Below are experts of layer 16 (counted from 0) of a mixture-of-experts language model. Rows are named router (the router's row for the expert), up (a neuron's input weights, with its number) and show model dimensions 0-191. Each number is 128 + 32 x the weight over its row's rms, rounded and kept within 0 to 255.
After each expert's rows: a language model's description of what the expert responds to. This comes from a sample of Wikipedia text that the model never trained on.

# expert 27
router [118 138 120 221 133  54 133 136 109 119  93 150 122 110 178 104  97 124 153 104 158 160 113 115 113 157  92 145 104 157 204  62 123 113 120  68  93 102 140  61 183  84 156 149 123 134  90 142 123 153  80 185 122 111  75 132 159  92 129 119 124 186 162 166 155 173 187  96 180 121 186  89  95  65 138 150 104 164 117 141 147 108 179 107 134 139 144 149 149  92 172 126 172 151 149 141 149 108 156  90 113 138 148 117 166  79 129  94 122 153 138 119 148 159 102 106 151 155 120 127 112 162 137 173 117 130 134 153  95 156 183 111 104  76 116 151 159 127  90 139 103 102 106 149  88  83 197 150 130  97 166 126 170 172  80 171 119  95 113 144 121 172 125 165 136 152  97 159  85 119  93 114 159  88 205 180 140 179 138  90 174  80 121 119 102 166 124 163 109  81 131 136]
up1 [128 152 130 143 175 122  61 164 130 105 125 113 151 102 100 127 130 111 108 148  97 179 133 168 131 153  85 206 112 117 128 144 176 167 128 100  80  94 134 138 146 142  83 140  96 175 123 160 121 120 126 107 170  83  91 217  80 151  87 136 172 114 167 123 118 151 180 123 148 122 159  91  97  57 154 136  95 140  52 126 136 148 179 168 113 133  74 116 112 144  85 186 191 140 170 154 124 145 113 181  99 156 137 125 175  98 144 112  95 100 123 137 121 135 171 121  94 166 130 141 103 101 120 129  73 113 141 111 112 162 128 130  92  96  65 103 156  78  83  90 104  74 172 160  95 131 156 156 112  99 168 100 121 133 164 110 150  99  89  95 112 116 174 167 179 142 132 147 124 105 182 125 180  85 196 167 174 154 100  89 145  93  66 155  77 166 124 144 101 159 116 116]
up2 [159 136 162 124  92 121  53 123  40 134 123  65 151 140  78 132  76  97 142 131 174 191 135  73 159  88 106 110 117 124 177 156 152 106  97 149 145  81 147 157 141 132 155  93 146 156  82 119  94 129 165 149 112 130 123  93 140 103 120 142 162  81 146 108 124 167 142 140 141  59 136 106  77 115 112  62 132  83 105 100 171  35 169  96 126 126 138 217 109 129 137 169 147 120 127 108 191 141 135 174 101 112 140 107 111 126  88 125 169 174 149 127 151  92 160 220 159 113 136 117 121 122  85 133  83 138 168 148 142 105  61 100 168 118 139 119 118 160  84  98 151  64 148 153 124 124 158 178 129 104 136 148 136  76 111 153 111  84 134 124 166 134 115 141  82 164 121 159 119 100 145 133 129 116 123 138 147 144  81 177 126 134  63 129 162 130 168 135  73  96 129 198]
up3 [111  84 120 135 151 107  91 117  94 111  77 105 150 156 116  66 145 101 112 130  93 161  97  89 107 157 146 163 143 162  98  99 133 166 140 128  73 147 126 138  84 184 164 142  59 177 125 134 157 200 106  93 119 120 127  98 123 114 137 145 129 136 168  59 110 206 121  96 122 161 126 110  95 159 158 159 228 120 133 104 179 185 101 169 131 101 160 119 129 155 151 139 167 121 217 114 162 126 121 125 119 109 146 121 186 112 139 145 149 117 136 123 126 113 138 109 132  54 180 210  54 142  81 100  62  68  88 124 132 152  59 138 107 129 152 154 125 111 141 110 132 128 120 146 119  95 127 130 125 166 104 142  75 152 102 158 138 123 148 116 112 121 143 104  88 177 146 182 106  61 148 142  64 151 142 156 157 131 169 101 130 212 130 143 111 128 155 160 112 139 141 124]
up4 [133 151 136  96 153  79 109  53 110 134 124 123  86 144 131 126 176 175 173 112 158 130 108  48 143  96 187 106 140  86 148 185 118 128 105  99 115 159 109 147  96 117  97 168 146 137  95 147 104 114 142 139 120 124 118 187  94 113 131 145 113 114 134 168 131 187 142 111 113 140 126 142 126 160 158 116 119 140  74 121 110 126 208 130 135 145 144  77 161 120 105  98 169 101 135 180 174 161 125 185 106 134 111  57  90 138  70 133  95 100 163 121 214 154 143 125 123 109 158 131 143 137 163 116 117 166 110 107  77 132 121 133 151 157 140 144 128  76 130 109 163  55 153  97 108  78  90  69  89  61  82  92 113 157 132 131  91 110 111 123  88 155  69 170 122 126 135 138 100 199 181 142  86  70 183 124 116 128 157  75 132  99 118 114  45 144 113 148  71 133 165 166]
up5 [109 112 153 119 123 175 139 111 132 146  90 145 137 105 179 162 162 144 100 133 126 161 166 113  55 182 151 139 137 162 109 115 114 121  78 168 131 131 156 161  91 115 152 189 145 112 113 123  77 110 124 184 124 166 171 107 172 129  60  87 199 223 137 115 166 137 125 143 151  94 135 111 130 106  84 147  59 155 154 121 160 117 177 129 101  60  44 151 130 119 119 149 112 149  96  83 158  97 146 108 157 135 156 145 159 137  92 173 101 137 119 173 119 126 153 107 120 101 132 167  73 121 154 155  94 104 205 121 103 150 160 139 101 144 119 164 153 149  92 150 136 134 135 118 110 102  88 146  99 116 138 121 172  95 116 128 158  86  45 115  80  97 118 144 171 130 104 100 124 108 169 150 142 132 126   5 131 145 113 172 132 111 157 117 117 146 187 150  56 159 122 150]
Description: Pipe characters separating cells in wiki tables, mainly in header rows, plus semicolons and coordinate markers like °N.

# expert 26
router [ 92  96  90 185  88 108  93 130  98 108 112 171  48  89 116 121 127  79 163 152 188 103 142 153 122 116 106 157 140 165 172 165 130  93 129  74  80 129 118 134 170 101 118 134 102 130  71 148  99 128  89 160 109 139  67 103 118 138 133 120 162 160 148 135 153 131 160 163 176 111 127  79 137 124 172 110 109 178  69  75 168 100 181  86 100 129 132 136 173 106 139 108 164 110 165 196 165 100 173 137 136 147 150  94 147  75  91 153 149 118 114 104 104 167 126 133 156  76 180 154 134 147 126 133 119  88 121 121 144  88 154  64 187 107  97 135 110 102 152 187 130  85 218 145 129  88 162 141 149 123 106 102  96 150 120 127 124 113  94  52  98 143 130 178 126 152 126 181  93 129 149 193 104 102 201 105 126  97  85 138 156 127 112 146  92 135 193 152 155 102 145 153]
up2 [117 168  84 153 143 108 165 168 104 170 107 119 122 199 131 129 144 156 153 176 131 128 105 100 128 191 131 121  90 128 127 125 127 117  62  60  76  56 201  75 110  99 150 147  88 117 112 170 103 156 173 142 144 137 148 128 116 115 102 110 113 115 115 175 189 124 151 139 122 119 222  91 139 107 179 135  68 141 164 174 167 126 122 150 127  98 136 142 142 130  80 124 127  71 169 141 139 186 119  75 134 148 151  57 160 143 121 121  57 149 104 172 129 138 115  94 147 119 170 174 146  88 101 210 104 100 199 116  96 150 160 145 120 136 141 117 116 116  95  86 182 145 105 116 127 163 133 176 143  86 131 115  72 148 138 153 108 125  99 147 119 113 145 197 152 198 156 167 158 113 114 112  95 110 115 117  78 146 122 150 130 117 131 136 125 123 209 122  93 141 139  91]
up3 [ 88 130 153 126  88 129 119 155 159 120 128 116 142  67 108  99 137 130 177 140 142 105 158 128  90 116 139 104 191 175 141 158 149  72 193 144 169 141 127 135  83  94 140 167 109  97 119 131 139 181 107 129 147 115 112  72 121  77 183 135 128 139 195 137  77 128 120 177 136  91 197 132 122 135 187 126 141 142 193  82  70 127 138 119 110 114  91 124 128 135 136  80 135 117 165 165 153  79 150 161 142 144 143 146 155 101 120 152 128 117 157 108 129 209 184 116 117  91 151 102 129 133 159 112  73  98 154 146  89  78 142 140  69  73  97 196 112 112  85 155 127 145 121 116 121 145 152 151  82 134 154 145  39 119 123  91 130  96  48 127  58  89 160 141 168 117 143 103 122 126 238  93 131  76 110 105  79 107 149  89 136  94 116 120 166 114 129 145 134 105 116 107]
up4 [115 145 110 183  88  57 144 148 114 125 107 128 143 130 171  84 114 122 159 131 153 121 176  95 106 145 139 102 161 121 169 114 174 120  85 103 125 145 153 150 193  99 187 165 127 178 103 173 111 147 116 175 130 160 119  84 149  97 101 141 136 129 162 154 152 133 209 106 178 115 133  94 112  62  83 125 151  92 101  83 160 127 166  83  61 199 131 114 170 171 142 150 116 128 192 171 164 145 172 145 163  73 159 132 184  55 153 124 129 156 102 151 124 143 140 153 183 109  99 126 116 152 127 217 102  86 125 156 114 145 118 133  98 115 136 106 149 166 114 203 133 147  87  94  84 115 130  97 111 105 147  82 112 157 107 159 106 117  75 108  60 116 156 159 167 118 163 136 103  93 158 154 143  94 159 141 132 124 122 144 169  92  75  88 145 139 125 125 122  77 177 154]
up5 [ 83  97 140 151  77 109 111 112 135 129 126 147 122 148 120 138 154  98 170 111 180  88 122 160  83 179 120 176 148 139 139 144 104 137 126 105 126  95  91 106 110  98 147 119 116 124 120 160 150 126  80 133 158 150 149 116  72 177 153  59 184 182 178 137 138 154 136 148 188  88 154  82 133 170 176 162 129 192  39 104 163 145  79 107  98 124 109 125 160 130 104 122 177 131 134 158 114 109 155 127 129 166 142 162 129 114 132 177 148 229 106 124 140 177 125  93 151 117 111 186 146 140 193 154 125 102 158 145  82 112 135 111 120 140 101  95 117 110 153 168  84 132 125 185 108  89 128 135 114 125 108 166  83 125 158 121  58 138 165 108  37 143 149 121 123 158 158 115 104 134 141 134 138  94 148  94 135 112  98 109 157  77 160 127  92 157 206 166 142  54 187 189]
up6 [129 136 128 128 136 144  68 123 153 124 127 153 133 110 135 121 142 131  61 141 176  95 123 112 177 146 130 109 162 178 145 118 142  97  75  89 117 102 155  96 137 101 162 123  89 145  92 152 148 181 168 205 157 147 124 107 124 149 179  48 155 139 150 183  99 110 160 147 120 152 113 131 106 115 138 102 130 115 164 135 112 147 162  86 205 100 125  98 167 118 171 112 152 177 114 160 136 130 134 117 173  45 153 118 180 104  66 107 114 149 139 111 172  92 143 101 217  88 173 159  66 195  93 128 134 101  86  94  71 144 155 118 165  88  81 125 138 148 120 172 123 155 188  89 131 183 129 163 137 149  72 126  96 124  71 117 126 145  99 126 138  81 180 131 165 111 129 178 142 103 136 100 157 118 155 170 220 125 133  92 124 108 116 106 148 130 166 152 119 132 104 171]
Description: A word-initial capital letter piece, especially A, Y or U, starting a name, e.g. Adule, Aldershot, Buenos Aires; also leading digits in tables.

# expert 21
router [123  62 103 152 106 108 126 153 147 157  89 182 148 136 127  74  92  90 107 213 190 113 131  58 125 149  70  90  72 153 155 167 151 118 120 118  98 125 118 131 148 137 151 134 117 161 120 122 110 170 118 153  81 132 105  57 149 117 170  80 153 104 147 147 163 186 170 152 158  70 133  83 140 118 142 123 109 202  86 143 144 120 118  62 122 132 152 120 118 119 137 108 148 143 156 163 168 132 161 124 112 106 116 100 140  71 127  88 140 140  92 203 187 127 153 129 192 119 141 174  95 177  82 191  99 110 120 158 123  99 138 110 163 126 159 142 207 176 116 136 149 111 148 175  59 118 143 140 206  98 120  97 118 160 117 122 125 122  83  78 101 112 139 144 167 104 159  98  84 185 139 136 146  88 158 160 119 182 105 157 149 125 135 169  91 101 140 130 144 131 158 145]
up1 [127 196 105 110 123 187 117 161 148 113 141 133 138 107 121 132 144  63 168 189 207 126 156 128 120 105 153 140 140 126 129  95 100  87 139 100 143 163 111 117 119 134 127 205  95 123 116 183 138 170  74 140 138  68  95  98 125  71 142 158 159 132 194 146 124 126 107  70 118 123  97 127 140 110 176 153 123 174 156  99 155 112 101  91  90 143 105 151 110 141 152 116  84  73 170 114 159 136 102 132  84  69 117 127 141 116 140  58 123  92  87 111 168 152 131 109 164 113 107 163  42 126  60 109  93 120 149 156 121 131 128 157 181 152  98 125 100  75  78 156 138 132 147  95 107 152 127  66 105 178 207  90  76 136 152 175  96 144 107  95 113 156 113 143 135 152  95 117 109 186 108 186 147 145 168 113 194 120 187 130 134 131  80 144 135  83 173 139 111 144 109 105]
up2 [128  98 178 182 130  90  95 158 129 156  56  68 110 137  77  64 158 112  82 154 128 182 179  47 117 166  98 152  79  78 166 130 173 155 116  98 139 161 144 133 171 132  75  93 112 167  89 132 127 107 112 143 194 159  89 165 150 170 143  57 146 116 100 143  97 123 140 133 130 113 127 130 179 103 115  80 132  58 109 131 156 112 155 128 112 155 117 103 125 119 146 115 174  91  93 151  98 136 166 220 149 132  77 141 201 111 154 114  88 150 135 156 177 126 151 130  79 164 123 144 139 145 141 195 155  87 147 114 136 162 123 113 109 139  63  73 150 142 120 146 152 106 182  69 128 124 125 133 134 124 115 109 164 109  92 152 165 171 130  83 140 153 154 226 168  83 152 109 115 120 143 122 117 170 121 123 134 146 169  93 144 161 115 125 115 130 109 105 150 102 145 136]
up3 [161 161 116 153  51 114 166 148 146 139 120 182  90 121 152 150 192 156 116 146  98 149 159  97  93 132 134 141  98  81 140 111 188 159 151  72 151 162 167  59 150 141 153 175 101 119 131 135 157 120 118 158  91 153 131 135 122 120 111 122 124 125 153 112 121 166 137  98 151  53 118 112 177 146 124 132 150 139 102 126 108 141 103  66 115 168 150 133 139 105 184 114 132 136 131  89 144 123 110  56 187 137 164  93 110  95 143  74 107  65  95 171 188 140 134 151 189 150 175 157  95 166 137 107 150 109 144  80  54 123  88 105 159 132  77 195  88 173 151  95 141 141  93 111  57 124 110 140 124 129 160 140 129 171 144  85 103 135  53 123  81 111  90  88 153 160 140 138 143 135  96 226 106  85 107 128  98 104 113 124 161 101 161 137  74 140  99  85 114 122 101 143]
up4 [ 96 125 148 128 110 135 179 161 132 196 138  90 137  73 103 150  90  86 120 134 168  98 171 116 130 156 121  80  97 118 172 121 118 105 135 151 140 114 215  52 167 116 100 196 140 141 114 131  76 175 105 153  98 125  97  91  88 119 123 157 105 109 132 143 149  88 125 150 134 111 152 110 134 162 103  91  92 174  75 141 188 157 125  59 141 152 185 120 136 122 139  82 167 131 127 144 126 110 193 104 188 106 118  84 148 115 102  98 129 165 137  94 162 150  77 161 134 104 110  89 102 137 135 102 132 157 110 141  74  31  95  98 129  90 109 142 171 125 143 134 152 105 162 125 102 132 147  97 198 153 165  68 105 139 125 118 160 173 167  46 145 164  88 137 143 140  97 151 114 137 123 118 114 150 208  83 139 146  93  62 155 118 110 158 101  82 133 114 136  99 166 101]
up5 [150 142  57 105 164 163 124 150 143  81 135 141 105  66 107 131  75 116  90 167 157  31 195 148 130 117 151 127 149 143 148 107  86 114 132  55  57 184 141 123 128 120 137 203 136 125 140 168  86 139 161 131 158 167 172  90  85  65 146 165 118 106 103 144 132 126 125 113  97 141 146 162 125  77 137 120 120 138 141 100 118 184 131 167 135 126 144 182 129 191 112  38  96 108  94 110 146 122 203 166 118 139 124 142 169 112 125 119 126  76  98  98 112 212 153 150 155 126 159 125 190 115 109 103 151 120  92 132 124 164 150  97 107 123 107 177 140 109  51 130 145 144 150 142  60 150 132  79 103 112 140 105 120 150 130 130  77 122 140 114  70  71 135 156 162 167  86 121  97 135 111 109 130 149 116  79 160 118 165 158 105 113 142 162 149 119 120 122 101 165 168  88]
Description: Short first pieces of words and names, often capital vowels or syllables like E, Co, Re, se, as in E(riksson), Co(oley), first.

# expert 42
router [109 142 122 180 128  98  62 124 140 148 123 147 119 180  86  80 132 114 139 169  99 113 148 103 109 128 141 143 134 159 125 150 155  63 103 137  90 168 143 171 167  95 136 169 104 153 127 140  83 151 155 209 104 142  96 128 145 139  97  92 144 150 147 128 163 155 183 115 117 125 156 138  71  85 141 120  91 196 113  71 192  88 133  28  56 130 182 133 158  57 160  98 126 118 131 154 138 122 163 102 154 118 164  90 165  70 160 137 170 134 108 166 167 137 136 145 142 115 151 152 152 144  95 126  93 134 143 146  94 124 122  73 117 128 121 116 158 118 138 169 140 120 189 147  96  81 128 106  82 105 147  98 121 191 129 117 144 180 116  58 102 126 152 125 178 173 144 124  90 135  98 175 136 127 150 157 144 226 130 107 165 134  86  84  84 105 154 147 113  93  82 136]
up0 [191  89 171 120 152 174 135 191 140 125 117 163 142 158 133  92 161  67 109  64 141 133 113 158  94 179 165 137 139 115 156 114  89  86  52 138 131 142 141 100 155 126 145 164 167 179 137 112 144 165 148 209  95 140  86 145 140 108 146 171 183 194  96 122 140 110 135 152 135 110 127 122 116 128 134 124 119 125 158 116 129 138 119  67 132 158 121 192 141  78 230  88 132 112 121 129 124 120 100  66  95 118 139 136 157  91  53 139 111 118  85  92 174 139 191 142 122 130 152 133 128 158 138 135 185  68 101 102 114 129 136 119  87 177 146 130 110 122 144 177 188  87 161 165  57  67 113 103 100 124  94  55 147 148 155 149 185 136 143 157 108  73 118 112 107 106 146 102  88 157 140 175 133 136 172 146  85 131 170 111 148 100 128 103 111 155 142 109 131 102 158 114]
up1 [103 106 123 216  94  78 118 157 138 146 131 130 159 119 130  85 155 128 122 122 140 102 132  86  49 160 161 139  96  79 117 149 202 123 100  77  68 127 124  73 182 183 133 133 114 135 128 135  76 135 115 114  78 185 176 148  97 119 149  99 104  94 137 148 124 143 154  96 101 145 109 120 120 102 134 143 107 104 107 114 137 105 189 120 125 106 152  12 162 185 120 152 189 120 112 133 155 159 187 106 134 113 109 116 168  65  92  88 157 165 145 104 114  72 100 194  87  75  84 103 188 109 176 160 136 159 127 153 157  94 154  96 138 139 161 124 136 138 152  76 137  99 142 192 134  67 134 174 138  91 107  97  88 155 106 172 167 140 115 136 158 181 111 123 146 133 106 105 109 105  99 118  65 100 115 135 125 134 144 156 113 148 135 141  74 130 128 138 109 164 142  87]
up2 [139  86 124 125 149 120 120 149 132  97 106 145 157 134 128  51 138 126  97 120 119 120 112 161 165 154 132 137  98 129 159 151 178 109  64 162 140  80 168 144 122  82 122 135 104 165  67 126  53 159 141 142 114 127 147 157 151 116  85 138 112 190 115 102 131 159 118 114  84 109 171 175 106  88 100 163  79 147  81 146 143  86 101  90 135 162 114 118  76 118 120 100 102  82 111 141 158  84 173 173 133 108 179 113 159  89  71 117 159 124 132 108  97 140 161  99 121 148 131 159 152 139 116 164 105 138 148 147  28 170 195 132 145 129  68 134 152 116 106 119 159 138 111 225  81 131 117 177 164 161 118 123 160 138 186 130 140  66 137 110 171  79 142 175 187 102 208 127 125 206 121  71 157 116 134 100 102 164 130 151 138 126  88 162 122 167 102 100 124 142 144 158]
up3 [114 126  87 105 123 136 121 135 159 164 121 166  78 118 179 123 124  91  92 157 108 147 115  55 131 127 104 108 150 157 176 103 138  97  96 160 110 134 140 149 102 154  98 165 118 147 117 166 112 204 141 168 108 105 170 111 131 124  91 107 155 136 219  93 109 143 132 150 196 124 170  94  52 150 102 128  72 142 157 123  93  85 147 103  48 167 131 137 123 123 190  99 117  72 129 150 123 117  96 167 122 174 182 124 118 127 125 188 158  95 152 157 173 168 149  86 133 106 129  86 141 189  80 137 112 107 171 113  69  95  65 130 128  88  94 143 141 163 138 102 131 125 164 151 101 167  94 154 211 101 153 159 109 173 165 175 126 147 132 105 107 101 122 152 140 163 109 145 178 163 120 155 152 147 139 120 152 144 165 134 188 144 120  80  46 114 124 144  70 112 134 151]
up4 [148 149 106 129 149 106 191 133 112 181 111 161  92 124 169 147  90  93 176 157 131 126 164 112 107 190 172 121 109 158 144 126  96 158 109  44 115 154 131  88 116 131 127 113 135 203 137 129 146 171 181 128  74 134 122  89 171 108 123 113 107 135 105 124 165 109 137 114 104 133 197 213 131 173 136 156 111 105  51 129 112 114 228 168  45 179  95 131 100 147 124 135 133 145 155 135 115 125  79 198  81 138 164 146 158 110  91 122 128  92 181 107 157  70 103 105  71  69 166  57 130 174 160 104  97 123 181 138 105 155 152 133 113 103 131 135 162 142 121 106 156  87 165 138 133 147 117  76 133 120 193 143 145 159 105  92  92 145 180 115 155 133 113 172 104 136 103  95 122 104 101 162  95 108 134  89 153 116 137 118 108 129 156 162 107 112 128 109 126 176 132  97]
Description: Opening == of section headings like ==Track listing== after blank lines, and word-opening pieces such as pro, un, ex, ra.

# expert 17
router [ 70 181  96 163 142  71 101 169 130 145  80 157 135 129 129 123  63 106  91 101 207  91 122 102  59 148 168 163 176 153 174 217 173 129 108 121 114  83 137 116 133  99 178 167 111 126 104 137 115 148 118 124  83 135  82 149 146 125 155 117 167  97 161 173 160 156 220 166 151 118 159 131 110 112 122  80 142 161 107  71  85 101 209 167 136 138 145 117 135 118 127 119 174  89 172 131 124 121 150 142 168  65 161 102 125  87  86 153 140 122 131 135 135 156  59 156 126 132 108 180 109 164  83 158 102  79 152 141  88 140 151  87 112 109 113  90 112 112 102 158 131 104 161 147 131  85 169 121 161  91 160 139  92 165 105 158 101 115 118  95 102 126 141 200 145 161 137 110 124 110 152 165 114 130 165 111 123 124 112  93 126  81 125 130 136 197 159 159 113 196 132 155]
up1 [115 160  27 138 125  79 105 115 115 184 136 141 140 119 111  96 109 107 120 138 130 117 222 148 111 157 157 122 177 109 162 132 153 110 133  89  41 143 117 157 145 154 139 154 143 135 114 131 176 110 112 105  99 120 100 159 128 155 135 126 141  94 140 108 122 158 159 176 134 139 140 138 102 158 105  86 184 115 124  86 112 118 125 119 115 134  87 136 117 114 127  49 162 163 133  85 127 102 146 131  96 135 123 138 140  97 135 116 138 132 159 142  84 168 133  88 105 146 123 131  94 138 112 133  87 173 125 175 110  93 145 135 175  85 164  84 107 109  44 192 114 127 143  97 112 180 137 113 119 174 167 168 112 121  41  68  71 109 122  78 125  62 138 177  85 119 118 138  87 113 150 131 152 132 182 130 144 122 111  51 131 149 185 131  69 161 105 242 111 153 127 150]
up2 [103 152  63 220 108   9 169 138 135 137 152 155 127 151 116 112 107  69 110 143 135 106  83  75 116 176  96 166 154 134 134 134 134 127 131  95  39 111 150 125 158  92 128 170 131 104 110  89  80 171  80 104  57 148 161 159 113  81  97  62 141 132 160 113 167 116 120 189 168 147 156 144  82 151 131 159 126 147  98 108 196 109 101 111  99 137 124 136 133 120 120  73 138 102 127 151 140 120 151 169 146  97 134 137 126 138 162 149 123  79  72 197 106  99 183 146 113 152 136 147  91 135  96 163 196 121 135 123 106 137 151 104  94 117  73 155 124 137 144 135 116 170 135 150 112 133 173 103 116 138 153 172 102 150 151 150 125 154 127 140 154  99 106 177 153  90 184 124  48 128 152 173 166 102 181 119 146 127 124 177 108 121 136 160  86 128 128 184  91 110 100 137]
up3 [103 121 148 211 130  85 126 130 148  70  49 166 137 112 145 143 136 121  91 133 196 104 155 128  90 145 141 163  98  82 171  91  71 136 120  60 135 124 118 146 143 104 113 146 114  93  66 202  99 125 109 108 147 129  96 147 132 165 133 136 120 122 155  99  85 141 173  92 164  95 152 120  99 142 121 141 137 113 131  48 128 119  87 142 143 135 143 105  87 180 102  82 105 162 102 112 140 126 137 120 134 163  92 147 134  75 222  85 112 109 137 119 186 116 197 113 109 113 132 154  94 111  84  71 105 102  74 106  94 112 136 168 140 129  73 100 153 139 155 120 132  77 163 116 105 118 118 115 103 137 130 121  94 158 101 111 164  69  88 103 155  97 150 145  98 104 151 168 101 110 144 111 160  80 181 181 144 167  96 138 114 175  91 169  99 146  48 141  96 104  65 107]
up4 [156 126 179 207 110 141 132 132 151 185 173 106 184 184 158 131  87 118  99 146 146 158 117 161 116 134 100  60  91 141 166 134 197 132 150  99 120 141 124 150 191 127 127 134  92 107 137 140  92 147 122 121  99 151 187 106 132  98 166 187 124 172 145 103 123 102 180 174 194 134 124  99 124  84 128 148 111 177 154  92 137  72 149 121 188 174 131 123  85  97 200 123 182 139 112  95 137 111 151 157  64 129 154 106 133 119  88  73 173 156  94  85 136 133 150 180 111  98 142  98 160 125 102 148 110 127 120  98  82 148  87 163 131 107 101 135 100 139 142 155 173 140 133 137 114 137 186 155 135 178 175 126 155 135 162 116  96  68 116 130 125 123 137 127 113 146  77 140  64 110 159 116 195  61 133 192 154  74 151  81  88 123 111 105 150 113 155 149  94  76 109 134]
up5 [144 118  87 163 137 160 147 150 121 109  46  75 123 156 129 150 129  81 148 127 131 145 108 129  98 151 127  51 145 178 197  96 150 123 176 121 135 158 112 180 102  77 173 134  91 134 180 132 123 203 134 140 161 118 108  66 135 133 111 104 197 130 199 113  83  86 255 110 120 108 108 160 113 161 122 116 122 161 133 160 145 114 158 135 146 135 115 151  91 164 133 145 168 103 146 114 131 121 141 157 154 165 167 141 129  61  33 153 178 149  75  80 151 171 161 115 171  73 143 114 112 186 117 150 127 110 203  98 129 114 155 123  49 143  98 109 138 122 114  79 174  85 162 115 127 107 127 131 160 127 161 124 129  85 146 147 124  95 150 137 167 114 184 147 152 129  88 121 168 122 166 141 103 103 121 108 162 142 134  99 119 139 133 118 130 144 161 123 133 124 132 160]
Description: First token of a new line in infobox lists and tables, mostly dash bullets and pipes, as in "- Born:", "- ISBN:", "| 2010".

# expert 19
router [112  73 100 158 105  75 126 131 101 158 102 183 112 129 158  90 104 119 150 160 171 140 167  99 113 111  80 137 202 153 163 206 174 109 132 101 105  76 126 135 157 108 154 187 115 150  90 163 140 152 100 165  82  93 101 143 129 112 154  98 102 126 154 172 159 159 152 122 167 125 161  89 111  97 182 116 114 141 119 127 132  56 194 100  95 167 132 142 163 145 158 107 162 100 209 149 155 135 166 151 161 118 128 119 142  87  97 114 132 111 108 158 180 154  90 131 164  54 142 155  96 161 134 140 129 117 174 152 124  85 179 112 114 109 122 172 153 152 126 201 154  91 145 162  91 121 164 148 137  87 175 119 101 148 131 139 111  68 103  68  58 113 137 129 183 160 171 163  86 142 160 174 126 128 205 158 154 137  98 134 157 131 106 160 122 167 135 161 120  95 117 164]
up23 [ 67 127 125 153  89 102  79 135 124 149  96 138 104 108 158  86 110  84 127 152 155 135 110 112 117 156  78 106 139 153 225 113 150 127  83  96  83 103 113  76 140 102 105 165 103 116  73 141  87 142 140 160 111 144 139 112 152 131  91 106 141 173 154 130 157 122 174 150 138 118 179  99 126 100 146 115  99 160  93  77 163  87 137 119  71 158 148 171 169 135 170 167 181 102 137 198 151 186 134 104 150 100 128 119 119  77 121 126 122 147  62 132 188 198 109 153 158 102  72 146 113 152 155 167 123  97 197 132  81 166 145  83 140 135 140 148 173 140 130 159 167 129 160  91 112 102 162  92 199  83 130  88 115 206 183 160  97 109 115 153 150  85 161 167 155 149 170 134  98 150 193 161 102  86 164 171 143  96 132 105 141 125 141 155 110 157 143 125 116  85 140 138]
up24 [140  92 118 150  56  50 136 162 130 192 134 179 142 118 143  88  96 168 159 110 146 138 169 111 106 109 136 140 152 114 124 149 121  86  86  79 135 155 134 165 144 126 178 110 119 186  82 119  89 114 116 172  90 131 199 136 119 107 175 143 143 136 110 145 145  81 119 186 144 142  99 161 151 111 118 172  75 134 169 151 190 107 186 112 143 161 105 107 157 120 141  48 175 104 132 163 183  76 135 117 180  66 137 124 155 138 117 143  82 119 148 166 190 192 181 145 123 162 146 140 160  78  71 171 161 127  80 126 118 168 134 146 131 182  57 135 146 137 124 111 173 115  99 113 119 129 163  66 118 109 149  80 122 125 163  88 139 102 106 106 122 149 136 152 164  80  88 158 133 181 136 144  93 171 119 141 102 120 148 132 120 121  86 106  86 156 179 124  98  88 105 131]
up25 [106 177 167 167 106  92 109 149 117 187  89 142 131 164 147  67 142  98 153 186 206 118 175 139 122 156 134  92 138 157 184 115 159  72  80 102  96 126 143 113 143  73 110 131 129 154  63 179 118 125 108 154 148 151 126  93 141  95 140 134 164 143 153 189 135 168 193 135 214 102 150 109 126  99 140 155 124  98 107  99 154 123 186  95 107 142 160 123 123 128 144 140 109 145 163 139 228 181 177 138 152 108 160 136 159 112 121 149 162 155  83 142 154 148  63 125 153 130 147 127 131 152 156 110  91  94 140 150 113 156 151  82 118 119 131 159 142 139 133 186 180 131 182 156  76 109 159  94 148 116  98  89 147 205 123 133 107  69 109 124 101  85 159 176 119 147 143 145  79 138 134 190 119 119 139 111  85 109 184 100 167  87  80 141 132 126 154 170  79 125 148 111]
up26 [153 117 149 194 125 150  84 106  93 115 130 132 195 112 120 106 103 136  71 137 145 144 190 153 139 141  76 119 188 131 160 151 154  90  70 137  64 124 166 135 185 136 107 137 146 141 120 168 100 151 123 153 111 101 147 170 158 110 145 157 123  96 175 148 125 170 154 119 155 107  90 117  92 147 141  27 138 124  69  99 142 112 138 154 138  97 146 114 117 108 103  97 105  84  63 113 144 167 134 157 119 142  66  83 172 119  78  94 157  91  73 208 117 131 122 163 124 145 179 172 168  96  91 144 167  78 134 179 114 149 124 118 126  96 148 134 153 146 118 192 188 156 120 137  64 109 159 153 122 132 134  73 115  97 142 119 143 132  87 131 159 109  91 141 109 110 135 168  68 100 116 165 102  78  83 131 166  78 145 150 112  98 126 121 115 129 195 182 146  96  69 116]
up27 [153 100 135 146  84 117 102 142  93 123 113 167 104 100 125 123 137 115 134  91 178 114 160 170 123 130 178 150 128 116 176 133 137 154 127 113 146 116 125 122 157  38 135 132 140 153  65 152  83 193 136 176 138 151 157 138 134 120  87  78 169 195 116 143 136 162 135  91 154 158 138 175 105 143 188 134 124 106 102  79 122 138 145  46  98  95 143 108 111 104 129 121 197  73 109 153 112 112 184 183 205 134 170 134 116 126 111  97 110 149 141 129 142 124  95 151 132 167  94 132  82 159 105 181 134 151 163 143  81 138 142  77 119  74 111 107  80  77 118 170 181  39 114 163  61 137 130  86 139 138 151 145  98 172 137 154 124  90 133 136  87 137 118 138 137 177 188 137  89 161 177 140 168 122 147 156 103 100  57 115 120 122 138 181 103 119  89 109  61  97 149 118]
Description: First pieces of capitalized names and abbreviations, often single letters after a table bar or parenthesis, e.g. C(PI), C-oppa, Ch-akkarat, Award.